{"n_layer": 11, "d_model": 160, "n_experts": 80, "experts_per_token": 2, "d_expert": 160, "d_shared_expert": 0, "activation": "swiglu", "moe_layers": [0, 1, 2, 3, 4, 5, 6, 7, 8, 9, 10], "n_empty_slots": 40, "router_score": "softmax", "normalize_top_k": false, "routed_scale": 1.0, "balance_loss": 0.000673, "balance_bias": true, "router_z_loss": 0.001, "init_std_router": 0.0072, "lr_router": 0.00156, "vocab_size": 8192, "norm": "rmsnorm", "norm_eps": 1e-06, "tie_embeddings": false, "optimizer": "soap_variant", "lr": 0.00366, "beta1": 0.95, "beta2": 0.99, "batch_tokens": 131072, "seq_len": 512, "train_tokens": 589700000, "steps": 4500, "dataset": "wikipedia_en"}
Below are experts of layer 3 (counted from 0) of a mixture-of-experts language model. Rows are named router (the router's row for the expert), gate (a neuron's input weights, with its number), up (a neuron's input weights, with its number) and show model dimensions 0-159. Each number is 500 + 25 x the weight over its row's rms, rounded and kept within 0 to 999. Numbers have three digits each.
After each expert's rows: a language model's description of what the expert responds to. This comes from a sample of Wikipedia text that the model never trained on.

# expert 33
router:508481491488490528457515466495494453512527540461510475508500512489544502518499481442504497542488508491515491484470473498497466479502505533484425522447493507497509464503503504484484513460524470470471466519504508484476461524535481502504511539499500515480472530480497516520520526503487454517520498508511500499477528515533528451490527516512531477536504454489534485530507507487511496547552512500442493517533504521490448493519470500471456527546519528487480496496536538538514480531529513
gate0:525518499518495512461500506509475508530519499520452478514529493547490542487497476478510476484500445535508512475513513526483513513539500482529541525540539515522471551507475517490488532485532488529488499488473480535553491504451516520529493469492497509525496545482448549506490514484467489503583521497508502494465468504471456459553476512503487477510528539485513499504495518497479499475550514507466468474515469470466491474553496508474519500536467492504487510503489474499518507490520504
up0:484530526496451537502513521518480517523522496501466496502542482520538533547502497487533447517462514489526498503463544454529517573511550497499497513471521525537481511514525506506519545521494506519500476471502524473473506474544491521504510512487499527528494509502493500484566503539525472537525533477509507510485494574467482492507511500504513490489514521513504436495463533548517466484530502483489469468500527453463511487491504499483510505512474509497472534529486519512494539498513511
What it handles: Middle syllables, often ending in o, inside European proper names and places, such as Pallo in Palloseura, sa in Versailles, so in Epsom.

# expert 57
router:503500478470511509506496495493474437493513568481514493506496518492535544495516494465498480512522473482486546540472515488512471499498437526554475494481519489500539507499541504516516486493509484500502503537466507479496474522519480502565525505461530533486462523474489503469481539471451493478486544493503501491517492530495517522524504537541501506520527483516493467505488498527507501520529458481442484495521554559506504507518504478467512499504536505483561506495521524528532490539481519
gate0:502492459440498471496538550445487472555456508517512514505505474467486475455464518523516523505505520465496523520470484475477476533484494519530493546525579471485502495518484521489485524469493528503494482527452524486491483498498499459485483523517500531504525533488531477498536546468522496523495533507492513501531522514491505506519521502495492502509489509488541499548478493507521475486495447509510534494467489530462485485476489556493450506506504516528504518499502522515528494557510543
up0:502467512494473490489523491486533469486516496476547475475525464489526457484466495513550530550478464480497460535546543503476493526472559484464478517527555461506493505521505513494486542515570486513519487494459519517501521487444493510478517489495505513473477542501529466487514506491530507496484469541492496511466476479501516504514523509439509491506517518469507491528526478503486466488494494501515507451461481496509497499520470511541485471515509492472477484476492530555527478495485535
What it handles: Word-medial pieces ending in consonant clusters, such as ter, ult, ook, ine, inside names and titles like Doterel, Multiple, Warwick.

# expert 43
router:510482488483499510496463485532471454537510550499498486517480568472504501520530478474482500530530503496443526548482495494464469513553501492505497470469493525464517501466504558511459495480515478485478463521457465436460498533504506475517500518456539509493501510500510474509510501462490490488524522473458502468483511517504528490509518556519492504497526488516495490499477512534541512516496457524499494507536549509548471483505475474500495506540537529470504507550524503502517492495504495
gate0:487525505501516473467505496480498517480508518505483497497495517516501505464544506500479549500520446458507482554474486493494476504497507501489541516471505496519525531491464469542531493537515478471547518496494469502465512517477519444518507528469530534514518477501571516558477467538483528519495527483492549548534552475470482519505511517509454510479490486462518496509506472466517504484509475492493464511499543505481502482519477556522464519482521517501503457493529509489515501456536494
up0:524542514525507521509506481512483540471506481507507499486496497522555505452495549497513484515494514513503490469536550516515519477499510488495478503497461520472528478503487471505492516540480485516511472475523507465492508468518464461527513512496457474433519443472518504485463482528494463439493459515551501462526512527478548471482478511492545537483485497538521493474514530493510492519507493489511477505544456521473512503451474509519534519510501502503510506514540453512515501526445515
What it handles: Pipe separators near the start of table rows, after a row number or Win/Loss, before dates or names.

# expert 54
router:514494506496500512484455503489476442492515487449499469509472489511535523523506489465472485491509473479479488530522572491492463528551440470513480509521506495474476494430528516505490472510505519517454458537491510449458459505523485499500504491507507568505499493463514497509520524480463466503500504475496500478481537527523494445521506495504512475489501502507509487546507551510534486505545494522453496533501503527500500487490494477503526483510497549502501536530538531534506520516489519
gate0:495512479502526490495422470519511571482523533455478511446509473503511535538472520520487509488446545517490515495497441480496481493529513473506482496546561517540480492501476506496513540432489468475505495485498501499487480502536507521511543553465486503520479504513513519513473561560484506483474487508482508488474512462460508480493502512484514501506484517505513523513544490498492482447488471511528502507486476518470478503464489510504516513500508448510524502517499505491501477484479483
up0:496476516485509504504563527491518442526489490501552510542493511519484512516525510477542486469549479514529486501495516541483473515492463522507479525504434501516545538491517444501504474537447506502539478531489511483494471499466522476528464461515516513477517493474478510540504471449502485494510540504515543509490500519552486509483473481504509518505496480516473497494460514501542535510505526523474523472541524511512498466502494517492460513480466502495470538496466515525498462536534495
What it handles: Middle syllables of longer words and names, often consonant-vowel-consonant, e.g. her-bal, car-bon, Inter-war, Inter-nal, chev-ron.

# expert 2
router:497508513496501524447506517499471466507526484499524431495511499486551515539501461496471521534565455488472483555501576482499495503544467507505473503454479514512503473481514489526463487487506506487485476536461500441458498533544491499500480561492536512516495497490512496522534481490506474502522532478497498488485523549496474475525501516519491475485505452544508479539500522497518505501515516517498520515512530497482510501479477486453471473490492504469486512506543517544499507520528499
gate0:541503493519481494446453495523491524516476483512500454515481531555464478499455490497465496537513492519477487527491507478502500485517455514494488472497496501454480471496536455522498494486508483475509506463499560465491497488526474459528482517538514513494488510502485547495468469540503477461494501473486425514494516532463486449516516481493502502482517523472492465510480537481505508521537508543494496474509541487475551501495550523508462517506518482482481478500489449494514486525534526
up0:511517477536487497439452505512519543509494480531503440487494522585471467492469477469495477533526475502484481531470506497518471497509464516490507494507487505454464475504549478527519512480517487481504519503519552462466500503537475522533484501541490533498492489497489562472460464526531514479478492499472458529504524496483502473517484475467496499508509510457488470499482511494482471460530535506516507493491529495473533509507504488518461542481517474459473512508492471508515476529527511
What it handles: Final word pieces of names, mostly Germanic or Scandinavian surnames and place names, such as -berg, -stein, -sson, -born, -feld.

# expert 39
router:552502502471497519471513505496514468527537509477516484503493533490554485495500480441496488511516499500500490530518521483487467562587500508479471506457465502525489488483523505513469485503493524469498486508481486428493515537518514481489485541493533532512489536462515497516538510496503492503529542497469502466457533531523508457543543495539533467517485499525525507519483521491535492521548497531476494523522488522479481478570496491489486492522510496513482522495545502505492520501521517
gate1:486465486486518497501529491488508489461492528533451461503489476436541492488474442514470498486493535531478505457480495495487517502531489476540488503497484513502488510535516505481493507485537514494489528487523511503529514508546523466493525537486461525508546502498510506478499522449492506552484526471512547551484505505508537531467509451511524468535528492493466483523536489504458493483502499537478463535479463502503462526476529471493511482493517528485536483480465483468465500479445483
up1:529506507534498490515479485533506509506523488510571529485508505553497515488535547497546517487513462460519495511464481471501473514467496517456496494516530503518506514495515495481526498501466502551512487493473465493499494487449478524506462487531515482500467488524457504516475455547531493479510462506486466470510504492468469498532487529492486541465511517500532484475481514488494524533515505470536545477497521501494558503497466523511485484535478503453448507507562489533498526541528524
What it handles: Middle syllables, often ending in i or a, inside foreign personal and place names, such as di in Siddiqui, ari in Baldassari, ki, ni.

# expert 4
router:537495477514452504460511488495474478553499526452503491488463544505538490498500488440455495500521455476483500547479532493490474508521511506547479500488507530508503490463522524496498499502496511484500511529448508449482487540565463476499509556480515528495507482473536486518494504498492484493532531489515486467482510513500523479527495536531514504530521512506502486532487509519527522508554497553515477583555519500507501495531511478480485460528516529473510522512514515521505503497487507
gate0:516495507515501500518481462516485521488459515477486516459481456519477542487485509478491457530526578486491479432515512503501512480483520499491484488483524496495493485492490499497523511505517555510457485494492516506495528487508519485470453506497511466519515455512478496527539545507493552494505469497513464515540509486459501519494495486492545517491524498466483483489557525523514534493461508538504470442464506483532514548499478495539523506533480496549460527489495460493493520451504527
up0:497483524505506505513489469523473518494447519480510526464496457491499529471490525482499454529513549481494486432525527520516521495483514497470495475485518485493516498495487515508520499497519546503455472498505523513499529486502524491477453495492504442516515458500487513516519537508488554517484473493490464513514523471465489517484499516499546523496526508470483488485553522540518517500451504545485483446476521489542500540488475479551521516524477495562452520479500459500494517452499525
What it handles: Place-name tokens ending a location, often after New, South or a comma, such as York, Texas, Carolina, Northamptonshire.

# expert 47
router:513461501508488521503488501520450471524500508453504490503491541477505538519531480489502454535534500498445507523452510496467486509515488490505481485492471523499525492466538491521498469506505476477488479535505437472453492507502461464508503514478527501439471507499506470513509496431493494446511543506507499461488542504533515481535541513536511495529528487496510498528504516522490506512486506528481473506558539514511480492517466466494481497525531531501494511552533542536535528512502511
gate1:474499483491491493473494526486492533506493553475472500494533498468530529457482511495558522506496476478543460512509490500556510538462496468468476443509532516455523530554548511533526522520506463494508477497534497485506545456517504527515494479491500513504494461527487544485506498520482460512538496534551513503529484536509482472510463452537509494503508498513522502500522447486511523464481513508497489534544524501482484531482524531514504447516495509507504500522466502497523464495490507
up1:554504496516454526484512481461507490495546505474514524459519518503510464500504486534523528438493473465497506525478451465504507483533502500498440540435485487555461486504463516469506521473493533528542467514549529494489506482485452540483491491518499495486518509508454506498524527512497494520470505469472515521497518467504478487522457502489508513525524496487516516501502506518514467485519482516472530527518494478459493505506478494513527573495499517547542486489485472477488539501500490
What it handles: Spaced pipes between column names in table header rows, such as Title | Length or Athlete | Event.

# expert 26
router:490511463481501492504496476505471482514519534468524472504459482483524489529496492473482465490506463462520517538450559476493494506527500481540497486484468483520522527463517486529506475431492463471490464535459511452461510530509503476554527503486522512499503567444507502527502554506499480507494541508522507499494513513510489496529497525503499508503507511505487481530514523494519509528510476547485520514490529517514494505514467465466476503511501583487518514529514528533494484514493552
gate0:498503513511482471488502481508486491527525515472526477520524483499499482509511509511492516528486448478467479551560517536504527524501484481455537545511486471498525482482493544513549512510542503516495505508460489495506469486502496507529484472518435481482523504511538508480461525518471524513551508521495486466471511498507462508515449473503476449507472537452531493502517493491484468508518485547532511545519534500473543474511475471521499491550527479535503479504509502475512527492524442
up0:511546502537485524518471487498531492489463452496483498488498512504477499497474470517529534533539510527511545474470467471510517499463527503485496478499506507495486520498513455465466500530490517519522462517494505506502521488483465502482456521498545503509532525524448493487520486510485475518505453510555518506491527535515478473520535458507547522524542455515524518508481507517508517498450482464482491467498475488548441511540494505520471495475479549498487485470455515466483463526526478
What it handles: Middle or ending pieces of split words, often consonant clusters like -ect, -ss, -ruct, -ion, as in Electrical, Construction, grass.

# expert 0
router:496440508500491499490501512498497481505509538482506512517490486487527534520509486440487486526500523445467517538493477482486475532491463558508481502511453517484512478467493513503515513475522469519463498493489457492489517497500502504562493560466515499431447505457498496504525532471508491497482524473447472482505509517486518515480533544521548492498488487533560498523493506494557541518533448512497484515532497496505488485490496491490466506528537522468504503498512512523499509510534545
gate0:490470550521477517475497516566469485488485526479511542516503517493493495519519504479508489517481523453477481539562493510502515482505467500472523474513497501448523474513499475503473494498521470556451524460493495489510526473520507513513480474483513549509468495479517541524528510530510491533506551512511471470490496472545528513487523521503454484512495481478560492453457465457506511523538530479490497496511519513498468495474478471493460535521466473490504535487471501513522509495506453
up0:496476522525462517472501534561461479455512516486514539515521509484478492517486524477508487513484517443495481551540485508487492491486483503478521464511489502453503472493503492491491513485498482537462550483511493484513527466507506509502460472459519514481477480475524542538511538557522502537511546503517460463488510487522503521483528516496462471507497491465540510440468458454499529507533516483491508489493539517510458492497486476490461532525459456480505529474489509496507484511497468
What it handles: Short consonant-led pieces inside foreign proper names, mostly 'r' after a vowel, e.g. Bjo-r-n, Majumda-r, Co-r-tona, Go-k-u.

# expert 24
router:531477531502493509517483500482500476522488544490506485490471516514558529514501472447479459498516433501510482517516505489507489550552485499534497492486470490506484454488500513520479509501500510482465479506500505462494475503553509484493496504480522518509485511451514481496518517498483472505538484503467500490483505516540539491532554508487518498506496473513503516511513497498529496567523486536452444551517503538503472437513505450521481479538561517493490514549506502516493532482503539
gate1:522479481504500465444508523463503491451474457459500461489479465479514497521490461473495480474508499487526542507486512467476506503484507440493516496490542507512499512512473442489510489495489524461501485526478544454528504542477468502445515523492489540534517546526512494488480529480491484438481509483546510526523467486520535492497532516490469502540517511489528435470479451510521483506540523505496498517487492492499511487485521504508479493551505499523493494504492476455470481511519536
up1:553485488517516532508457481486484490468520529469501506477539446489500546493510513458486496475510533528509520510514536463498526467510497487484529484529506508516532486511433424480508513547518514503481481537460503511500497491459476469510492513525554534511543488511513497534489513488517491471523489480493511537538468474499514512474522489505528476516488491473521451497540465501498473480457491496491473495494467482523489476489514462506524486560537494494448502460484467510478505520489508
What it handles: Mid-word consonant-plus-vowel syllables like do, no, mo, za, fa in names and words, e.g. Ninten-do, Kon-do-r, Yuzh-no, Campeon-ato.

# expert 49
router:546482498470484501498473495495467459541506507492522456550504508468501490551500475464484479491560500476482528551467499500451482509567500505501485464484459532473498505468504526510487494496512489502489498519453462448494521500502473496531501516468530511455463516491510471512507510464494499476503515489468487476477500508530501492516537532497516489512542504498495491505449521536491504548504496536506509511546523516532480463532450476503478497524515542493503506545513541509557506499502494
gate1:488513463517487474532515485537528495481510516509530513520540452540456523485526501441470487499506515503526497487494496479542539460468525491513490471464489516483530504502492458505484494470475509531516523509514546469534545518507485503462465475538507508480499442497530489540502510483494523528500490500538521502505484511554487503499534521517447467482473530484496527499503499467507519536547459531535495518505482482507523551437466537499479491486537527493479508524468486488518503518507507
up1:523434510461497504485499505502460461505476492484473480480493544475538445523496544547472500514505480525468545520516506556525512533508481490474526501523502527482508510490518538503522526503529498495431478428469477529497456505501480504527532518498507491513502525498498515505538478495501487504501519474494491466538520492476494511474493470493533522522513470484487473479518519484505490493448554507450526518498477489517495483546555467504507495470486491516521500502515526467504514439499486
What it handles: Pipe separators following numeric cells in stats and standings tables, often at row ends, plus unit words like years, minutes.